{
  "d_expert": 96,
  "normalize_top_k": true,
  "routed_scale": 1.41,
  "balance_bias": false,
  "num_attention_heads": 4,
  "vocab_size": 8192,
  "norm_eps": 1e-05,
  "positions": "rope",
  "rope_theta": 10000.0,
  "init": "trunc",
  "learning_rate": 0.00562,
  "max_grad_norm": 0.5
}
Below are experts of layer 7 (counted from 0) of a mixture-of-experts language model. Rows are named up (a neuron's input weights, with its number), down (a neuron's output weights, with its number) and show model dimensions 0-127. Each number is 200 + 20 x the weight over its row's rms, rounded and kept within 0 to 999.
Before each expert's rows: a language model's description of what the expert responds to; "gets" lists some tokens that make up at least twice as much of what it gets as of all text. This comes from a sample of Wikipedia text that the model never trained on. Tokens count by the router's weight.

# expert 19
Digits after a decimal point in percentages, times and coordinates, plus stat column headings in tables such as G, GP, Votes, Pld.
gets: "3", " G", "5", "7", "6", "4"
up2,218,233,203,170,184,162,204,224,191,190,211,193,232,183,175,180,206,186,216,191,232,183,201,165,181,171,224,223,200,186,209,232,219,184,203,198,228,220,165,202,215,185,203,155,183,200,251,222,175,187,215,194,214,233,187,198,193,212,207,217,202,230,175,198,224,210,211,241,196,147,212,232,196,186,201,160,229,196,168,224,199,180,211,196,233,200,192,216,180,230,166,201,205,206,197,188,194,200,203,189,224,187,205,211,193,184,191,228,182,186,218,223,187,178,209,198,197,176,243,199,211,198,204,184,196,223,173,205
down2,221,227,172,201,195,206,161,219,177,186,203,178,190,173,230,185,201,160,249,189,240,164,209,186,237,193,218,227,197,196,269,233,188,172,195,226,213,200,191,178,211,187,191,215,211,217,212,192,180,216,169,207,201,204,188,197,184,172,205,212,212,214,218,209,186,202,188,212,161,189,143,169,200,184,176,195,198,195,221,210,228,188,165,201,186,203,185,217,191,250,187,201,213,203,199,223,192,201,191,228,215,187,203,179,185,191,182,223,193,184,240,205,214,195,217,202,190,211,193,185,192,192,194,206,203,208,222,215

# expert 2
Word-initial pieces like de, pre, pro, con and des, often after in- (in-de-cent, de-molition), plus some stray "the" and years.
gets: "de", " de", " De", " pre", " pro", " Pro"
up2,210,176,183,194,217,214,213,204,222,216,194,196,168,201,217,237,225,206,187,215,205,201,207,195,175,202,231,208,182,194,194,179,238,196,163,164,162,200,206,219,220,207,188,196,180,181,193,196,214,209,230,190,205,223,223,194,214,203,201,217,205,165,201,183,209,180,217,225,204,206,193,219,226,168,222,202,162,206,219,213,234,203,205,201,234,174,185,236,168,214,200,204,142,214,158,192,233,175,232,221,175,192,185,187,222,174,210,200,187,208,169,181,205,166,170,215,194,215,182,218,223,172,211,187,187,187,179,225
down2,189,158,217,198,157,181,200,202,227,209,208,177,232,229,198,230,224,203,195,200,220,197,198,214,202,229,188,190,213,241,206,215,203,184,139,192,199,180,197,188,206,191,229,232,210,228,170,198,186,213,225,200,184,192,212,202,228,184,207,214,203,197,220,197,227,191,183,157,217,203,173,204,190,177,205,177,194,219,221,172,212,179,196,182,197,172,206,174,209,224,245,177,209,199,197,175,176,200,174,210,196,215,176,227,201,184,196,187,161,244,154,182,201,223,215,180,203,194,201,183,201,221,189,196,236,198,198,172

# expert 45
Spaces, hyphens, commas and suffixes inside lists, tables and compound names, such as Golden-brow-ed, Semi-final, commas between names.
gets: " ", "-", ",", "s", " and", "%"
up3,177,210,193,183,196,203,170,178,219,188,195,253,207,173,175,212,178,186,224,183,217,189,202,205,198,177,196,182,215,206,174,166,157,168,196,174,209,190,238,219,216,190,185,189,194,208,216,229,185,202,204,211,204,203,224,215,183,156,175,215,218,196,223,194,231,224,191,180,188,203,200,196,190,187,194,174,214,212,233,204,217,192,182,152,197,222,173,170,171,199,215,218,198,193,198,195,250,158,228,206,217,208,205,209,195,212,167,172,204,213,190,178,235,182,190,240,186,204,216,213,232,223,170,191,190,186,191,204
down3,157,209,204,201,200,184,176,181,240,181,210,228,215,160,171,207,211,195,243,182,192,172,194,210,179,202,221,210,207,213,220,151,188,193,199,212,195,197,207,184,193,196,196,165,218,169,196,226,203,218,204,222,215,221,224,194,208,224,197,174,148,187,209,187,174,222,181,229,202,150,223,191,221,188,226,153,219,220,221,223,222,177,191,173,173,224,194,194,167,184,206,206,196,191,189,223,194,188,198,177,199,212,196,228,204,235,194,224,174,187,182,205,197,190,180,211,203,220,207,207,188,201,152,203,213,214,193,194

# expert 47
Prepositions after participles or nouns, mainly by, with, of, including, without: run by, led by, speaking with.
gets: " of", " by", " with", " to", " from", " including"
up3,182,171,212,193,165,179,183,182,167,227,195,208,170,232,206,229,185,178,208,195,173,189,182,216,209,233,206,228,214,187,204,192,168,186,212,193,203,199,179,210,206,222,209,160,177,214,202,236,171,235,204,202,182,218,210,190,191,205,219,192,209,171,202,201,200,226,196,192,193,192,209,206,199,196,243,207,207,208,187,230,193,172,215,174,222,207,193,167,190,206,210,176,219,218,154,211,185,168,215,210,182,193,218,228,237,152,221,206,205,179,234,257,206,171,179,219,211,195,208,179,218,212,184,229,179,195,201,192
down3,210,237,222,190,225,185,180,200,222,191,209,185,183,215,225,197,193,191,159,194,215,202,198,217,192,185,214,174,212,227,195,178,191,193,217,166,187,225,213,177,196,218,200,200,207,195,186,187,237,190,206,209,209,218,223,202,216,177,161,215,195,211,183,203,242,186,223,222,188,235,208,210,167,198,158,179,219,190,189,236,218,221,203,220,182,197,178,194,239,187,204,207,188,198,236,217,235,177,197,209,233,231,196,183,165,201,200,183,204,219,189,201,217,225,193,200,207,206,186,251,178,142,217,187,225,180,171,209

# expert 37
First digit of a number opening a table cell or list item, like ranks, years and tallies in sports standings.
gets: "2", "1", "3", "4", "6", "5"
up1,206,192,216,214,220,217,186,219,185,209,205,223,191,210,222,210,187,186,199,211,216,209,187,184,166,211,216,195,209,211,153,182,218,172,201,206,193,240,208,167,204,172,206,184,177,188,189,214,205,177,219,236,219,218,217,176,149,213,210,208,241,191,197,210,217,195,237,196,186,189,216,198,167,192,198,219,181,175,196,217,208,181,213,158,195,202,189,187,182,203,184,205,211,180,201,199,210,203,217,167,198,216,198,195,264,225,187,199,204,197,201,176,181,190,172,217,206,203,222,228,169,278,198,200,178,196,188,226
down1,208,173,205,191,192,180,200,209,202,211,187,218,234,181,242,191,218,184,205,185,198,183,194,224,161,198,203,156,216,206,205,229,244,213,177,212,198,188,199,209,198,203,204,220,193,199,154,248,242,199,195,175,188,201,186,179,178,185,205,247,159,195,209,191,226,191,236,199,216,201,175,218,204,195,174,230,195,215,210,178,151,197,205,203,181,202,213,212,232,201,223,195,199,188,178,212,202,188,206,183,184,205,219,157,196,245,213,215,224,217,227,183,223,223,228,216,190,183,196,210,183,220,206,183,162,200,185,202

# expert 58
Small word-internal pieces such as f, th, log, cor, uff in satisfy, aesthetically, Psychologist, escort, suffering, and words like List, Part.
gets: "f", "w", "F", " f", " List", "the"
up0,210,223,193,218,191,172,195,191,227,196,213,198,161,204,226,226,232,185,186,169,228,208,216,203,200,195,163,203,197,191,223,226,182,203,184,170,175,211,225,232,194,178,189,216,227,206,169,176,212,185,220,252,161,214,205,177,232,220,248,169,237,195,193,219,173,190,168,219,166,180,171,179,214,210,194,201,185,205,210,239,195,215,200,200,205,210,205,209,176,196,169,207,206,193,214,219,204,190,215,209,196,213,219,173,191,198,203,173,224,197,178,229,186,197,194,206,196,219,180,210,204,256,216,213,174,190,202,204
down0,204,197,196,188,195,175,198,210,229,193,197,237,180,205,269,188,185,205,166,215,211,242,240,197,189,227,212,216,193,171,210,178,182,204,213,185,200,228,237,209,196,180,184,199,190,183,200,196,190,204,202,223,173,223,200,194,195,205,198,226,167,247,200,200,179,202,229,170,206,194,249,190,203,162,193,209,237,195,195,196,229,211,200,195,211,189,203,214,182,221,183,219,168,198,188,212,190,162,202,190,199,206,199,213,205,220,163,177,217,204,177,196,179,188,196,147,219,173,185,196,219,231,206,192,165,211,210,195

# expert 16
First digit of a number after a dash, space or parenthesis, especially the 2 in year ranges like 2003–2004 and counts like 282.
gets: "2", "3", "1", "4", "5", "6"
up4,213,197,227,175,217,192,198,211,182,203,229,192,219,216,180,201,192,223,227,198,183,212,215,179,172,218,190,176,203,193,255,206,216,181,217,206,180,242,222,236,203,173,210,201,206,216,211,182,177,201,205,202,211,166,176,200,192,200,183,194,224,210,230,215,164,209,220,169,224,208,188,176,187,212,164,200,208,177,185,179,204,252,185,215,207,222,203,217,199,167,145,191,225,196,207,188,202,174,183,235,206,221,211,238,218,199,189,228,161,175,222,212,218,215,213,176,182,211,229,190,201,202,198,209,161,209,213,201
down4,202,205,184,208,189,201,184,184,194,223,198,231,199,224,220,201,171,196,205,198,161,199,205,216,213,190,237,198,190,207,234,221,252,230,206,217,204,203,168,178,203,208,160,172,183,189,211,207,205,203,213,205,219,160,199,184,165,208,223,198,199,214,158,201,195,183,215,207,189,212,179,234,217,213,214,197,176,172,241,212,222,211,198,172,178,189,170,190,198,205,208,228,218,211,180,190,174,214,219,189,223,184,240,212,168,185,251,213,201,146,208,201,217,187,207,172,214,187,203,230,211,210,186,203,168,203,170,192

# expert 33
First pieces of capitalized names and words, such as A, J, Mi, Jo, American, plus inner pieces like ni, di in Ornithology.
gets: " A", " In", " I", " S", "di", " J"
up2,198,184,208,171,207,193,212,227,192,176,184,182,195,189,209,228,211,188,225,229,209,171,255,181,194,200,185,207,208,179,197,214,183,207,232,223,184,186,205,214,170,184,202,220,190,188,171,205,195,216,214,225,192,234,207,228,198,207,215,218,172,186,215,191,179,208,206,244,168,186,226,194,209,161,189,205,142,218,181,235,231,209,175,198,195,228,207,197,219,191,212,143,193,181,199,215,199,213,214,226,194,195,201,205,240,189,164,199,197,204,198,212,193,206,197,224,197,200,193,240,209,201,150,215,222,226,215,194
down2,196,227,234,192,200,193,155,227,201,232,226,187,214,244,199,229,188,218,216,168,225,165,177,224,161,182,180,218,201,197,233,219,179,176,212,219,205,196,178,190,184,181,226,184,165,223,169,177,197,176,227,170,180,209,201,199,189,183,215,182,195,197,182,206,190,192,220,189,209,229,225,253,177,206,206,217,235,169,184,187,193,205,221,193,195,216,184,182,204,191,192,191,200,200,220,200,235,187,190,199,184,200,224,206,195,236,175,228,237,201,214,212,173,207,182,194,181,218,198,204,223,212,187,226,199,223,174,205

# expert 52
Periods inside abbreviations and numbers, such as U.S., D.C., B.Sc., C. papuensis, 6.66, and sentence-final periods in lists.
gets: ".", ").", " $", "%", "vis", " than"
up2,197,188,233,228,206,200,216,191,155,187,196,168,196,211,223,207,220,190,217,199,166,189,217,193,236,223,195,180,217,212,195,208,199,197,183,219,218,227,201,195,205,185,176,184,203,219,218,206,168,194,214,209,202,153,214,201,195,225,162,206,213,196,239,173,217,206,217,156,196,157,210,239,204,173,218,188,240,170,206,238,173,189,199,186,229,227,216,190,228,210,197,229,195,208,182,251,238,192,192,182,169,207,213,219,197,187,188,199,194,206,197,207,195,193,209,196,180,210,225,235,220,206,208,211,171,197,199,231
down2,170,184,177,187,193,168,191,233,228,215,178,204,227,226,211,197,195,199,151,173,203,233,196,202,173,205,177,204,204,188,200,225,205,211,229,189,213,205,192,238,234,223,189,200,205,216,205,206,189,206,178,161,165,193,195,214,195,191,232,211,218,172,156,205,191,202,193,226,182,206,200,202,188,209,227,255,195,214,235,199,195,172,220,206,193,177,186,223,249,209,196,180,232,213,236,171,181,158,169,206,195,184,180,220,201,225,214,184,209,200,198,204,208,184,191,204,218,238,175,182,196,215,210,194,217,192,190,209

# expert 8
Table pipes, digits and periods in tables and lists, plus mid-word fragments in headings and award lists, such as G-ender, Supporting, Date.
gets: " |", ".", "0", "5", " No", " to"
up0,204,184,240,208,202,163,205,149,181,183,205,222,221,193,195,205,219,181,200,216,200,209,202,180,189,182,215,218,207,183,191,166,150,194,206,209,196,201,174,214,210,184,219,165,180,210,209,204,190,219,218,241,228,193,181,214,174,190,228,193,194,189,230,180,190,182,200,178,195,198,198,207,176,196,193,195,237,206,199,188,207,190,189,155,201,188,188,227,150,189,192,191,190,216,179,193,227,194,229,223,228,210,189,229,208,175,153,222,185,217,188,246,217,202,245,171,167,188,207,178,197,208,173,212,180,207,211,208
down0,202,182,184,217,196,202,219,208,206,201,165,173,223,190,224,182,233,211,222,181,181,232,202,180,180,195,177,218,191,211,185,182,192,170,183,187,248,225,196,200,185,218,212,179,233,193,223,211,249,196,209,191,196,157,242,226,197,204,203,185,241,193,197,180,254,182,211,194,210,228,235,176,172,210,222,221,246,188,179,215,208,203,183,190,192,199,177,190,216,205,200,209,219,193,201,196,169,163,219,194,182,208,223,204,207,193,204,200,225,174,212,223,201,180,195,200,205,212,223,167,191,165,198,207,195,241,201,208

# expert 40
Capitalized word-initial syllables like Car, Cor, Col, Nor, Bar, Tor starting names or nouns such as Carthaginian, Cards, barns, tornado.
gets: "or", " Car", "er", " Cor", " Con", " War"
up1,235,196,190,208,200,181,182,211,167,217,187,193,205,175,219,216,214,225,215,210,188,198,199,232,192,229,209,220,228,196,212,171,203,168,186,224,181,186,200,195,210,181,215,180,230,226,207,199,210,185,212,224,190,200,226,200,200,217,189,197,180,256,192,198,185,176,243,224,191,202,209,177,219,193,209,185,182,212,200,203,175,203,214,197,210,169,171,193,201,182,170,162,160,187,190,195,222,172,225,160,212,201,165,203,200,179,222,197,191,189,174,197,203,199,232,184,202,216,225,227,219,168,170,207,154,216,227,246
down1,191,192,198,163,198,214,223,223,202,182,175,172,170,222,224,181,181,197,207,171,188,192,232,215,258,181,212,224,228,184,217,220,225,199,206,211,175,190,229,198,212,207,211,228,192,207,222,201,236,216,213,233,209,235,166,187,208,185,187,211,239,213,183,174,195,218,215,180,191,219,165,188,180,167,205,182,211,202,187,203,224,246,214,198,206,180,203,225,157,222,210,196,219,198,203,190,169,197,189,188,187,184,207,171,194,208,174,169,191,197,208,188,167,223,208,192,230,201,192,203,230,192,204,226,218,181,197,237

# expert 17
The s after an apostrophe in possessives like master's, People's, Men's, plus his, its, their, The.
gets: "s", " his", "y", "The", " The", " His"
up0,203,192,189,219,215,187,196,207,202,155,213,203,212,198,207,250,200,209,210,191,194,207,182,204,201,205,220,206,217,223,217,194,195,202,183,212,201,251,128,227,206,182,220,196,164,222,197,167,181,175,227,206,172,203,170,220,212,196,230,224,189,205,196,217,210,214,207,182,227,198,189,182,229,143,179,201,195,181,211,218,211,217,209,202,226,233,183,197,198,199,192,205,186,236,231,178,204,178,203,185,189,216,169,195,161,243,171,204,221,175,195,193,218,194,186,199,174,226,225,196,202,210,211,214,181,192,225,197
down0,175,201,231,187,181,193,193,208,227,203,220,204,211,200,234,211,214,198,207,191,194,177,197,225,204,208,188,150,213,227,182,191,226,226,196,214,191,157,198,196,210,199,217,204,211,200,187,178,190,205,190,159,186,224,220,188,184,169,198,239,209,248,197,164,176,186,205,207,189,217,179,227,193,205,196,178,219,209,191,195,200,221,190,233,169,158,218,215,181,171,209,178,206,211,187,210,223,214,210,154,177,167,191,181,232,192,212,196,235,207,211,222,173,229,218,208,160,202,169,207,228,223,187,193,213,173,175,205

# expert 21
Word-final suffixes, mostly plural s and es, plus taxon endings like idae and atus, and place or surname endings.
gets: "s", "es", "ers", "us", "is", "os"
up0,169,192,175,190,224,224,213,191,196,211,197,229,226,188,235,221,204,221,193,192,203,249,217,228,185,193,164,215,215,190,176,207,192,201,207,181,187,202,179,214,227,196,223,216,232,200,217,157,245,203,196,193,208,195,225,181,192,212,233,194,181,194,181,198,221,194,182,198,234,208,185,237,162,156,224,218,188,177,217,202,221,248,176,177,185,213,214,193,201,237,208,211,192,172,212,192,221,206,205,225,208,209,201,173,232,198,173,185,196,201,185,225,217,170,191,208,205,211,209,230,218,197,213,192,179,238,188,174
down0,198,190,172,208,197,180,175,200,222,171,177,203,217,159,204,214,224,218,169,217,233,182,215,188,238,212,222,216,192,204,220,225,228,220,185,192,219,174,190,208,214,237,184,213,234,181,219,180,184,166,221,185,199,202,199,219,196,199,232,191,176,185,199,169,180,218,212,184,172,203,206,207,219,227,198,236,192,191,190,191,169,237,182,157,229,189,233,196,227,220,202,230,213,211,183,207,187,209,208,230,199,201,176,200,206,240,166,183,183,190,186,193,173,208,236,197,235,218,226,195,203,190,233,192,202,200,217,186

# expert 53
Suffixes forming person or role nouns such as -er, -or, -ator, -ist, -ologist: dictator, chancellor, interpreter, users.
gets: "er", "ers", "or", "ter", "ist", "ary"
up3,210,169,174,232,175,198,236,179,188,205,225,180,185,208,180,215,192,213,191,189,193,205,195,240,157,192,207,218,226,194,220,194,173,193,227,216,215,207,206,183,177,168,189,211,224,193,212,194,177,209,224,217,168,217,227,224,191,187,191,197,199,178,210,163,234,215,193,208,237,206,187,250,203,213,181,193,238,176,194,160,183,176,232,182,229,220,182,231,208,177,212,204,200,205,207,185,209,191,206,203,231,182,203,187,190,183,206,226,209,187,207,227,189,216,233,191,174,163,208,152,203,214,214,200,217,176,221,207
down3,186,221,228,178,205,201,200,174,220,207,204,205,213,190,200,193,248,200,212,184,210,193,195,181,165,204,184,157,206,215,217,171,213,212,205,203,231,188,177,211,176,195,170,206,191,235,183,221,228,185,246,227,203,195,194,212,206,179,184,178,155,228,203,235,211,222,221,171,223,199,211,199,222,197,197,219,214,203,195,201,162,149,207,223,162,208,224,206,200,188,207,174,213,182,191,205,165,181,203,227,164,198,205,196,204,194,209,196,209,185,163,195,189,204,188,184,196,213,249,211,186,185,240,165,222,212,208,204

# expert 13
Articles and possessive determiners in running prose, mostly a, the, an, its, often after is, in, as or with.
gets: " a", " the", " an", " its", " A", "A"
up0,185,198,212,214,181,173,197,201,209,197,234,211,173,196,224,224,222,165,220,190,180,233,167,183,180,201,213,179,194,206,199,193,187,158,204,193,182,195,209,203,203,221,216,200,193,186,200,206,179,226,206,209,191,196,162,177,221,186,183,207,187,147,201,192,230,217,213,200,219,210,217,206,217,211,237,147,216,157,175,197,193,214,227,202,211,211,212,221,222,185,188,233,222,197,266,215,196,200,191,221,232,200,176,165,214,207,199,211,184,214,167,178,199,206,208,171,195,213,217,168,225,188,202,211,168,214,216,218
down0,204,214,200,199,207,231,211,198,203,223,211,194,229,173,177,190,191,225,211,217,184,176,171,163,208,189,222,154,198,195,209,208,220,202,224,186,228,199,240,198,217,174,184,219,229,202,194,196,217,202,210,238,202,205,201,183,212,213,171,199,232,180,189,190,208,217,213,171,191,185,211,215,220,224,172,170,191,203,185,190,225,205,200,159,165,235,157,225,175,181,238,213,191,228,233,189,176,197,170,177,188,191,210,171,216,220,207,252,185,221,205,195,201,194,183,198,181,200,217,203,211,177,211,236,167,192,190,185

# expert 5
Single-letter pieces like n, d, m, l inside words and names, plus New before York, e.g. tech-n-ological, Tho-m-son.
gets: "d", "n", "m", " New", " N", "l"
up0,175,188,223,210,207,210,208,186,204,172,167,171,195,175,168,219,198,202,185,234,199,199,212,217,224,213,244,201,188,197,203,207,182,225,195,197,205,222,214,200,203,170,183,180,209,194,185,225,190,220,171,209,198,222,205,233,206,191,240,229,189,177,230,203,221,159,196,221,208,182,195,225,216,231,186,195,248,156,222,165,209,197,216,208,203,200,159,202,178,187,203,186,204,183,167,240,227,194,165,258,219,193,202,196,183,187,216,203,200,179,195,214,217,196,218,169,217,191,206,213,185,163,211,188,215,190,211,196
down0,189,191,224,215,173,200,220,222,227,225,187,178,211,218,202,180,222,188,169,187,226,217,170,223,203,176,220,218,186,167,136,215,215,183,192,191,175,185,172,190,204,210,190,189,208,206,191,180,229,204,172,190,192,186,172,211,204,210,202,233,210,183,208,204,211,165,216,190,183,208,213,218,221,181,215,202,194,256,162,211,150,169,205,199,209,239,186,241,183,171,196,210,166,203,191,216,217,187,214,235,188,196,216,222,194,205,173,214,162,182,197,208,221,205,195,200,201,177,222,189,182,189,208,192,192,200,174,187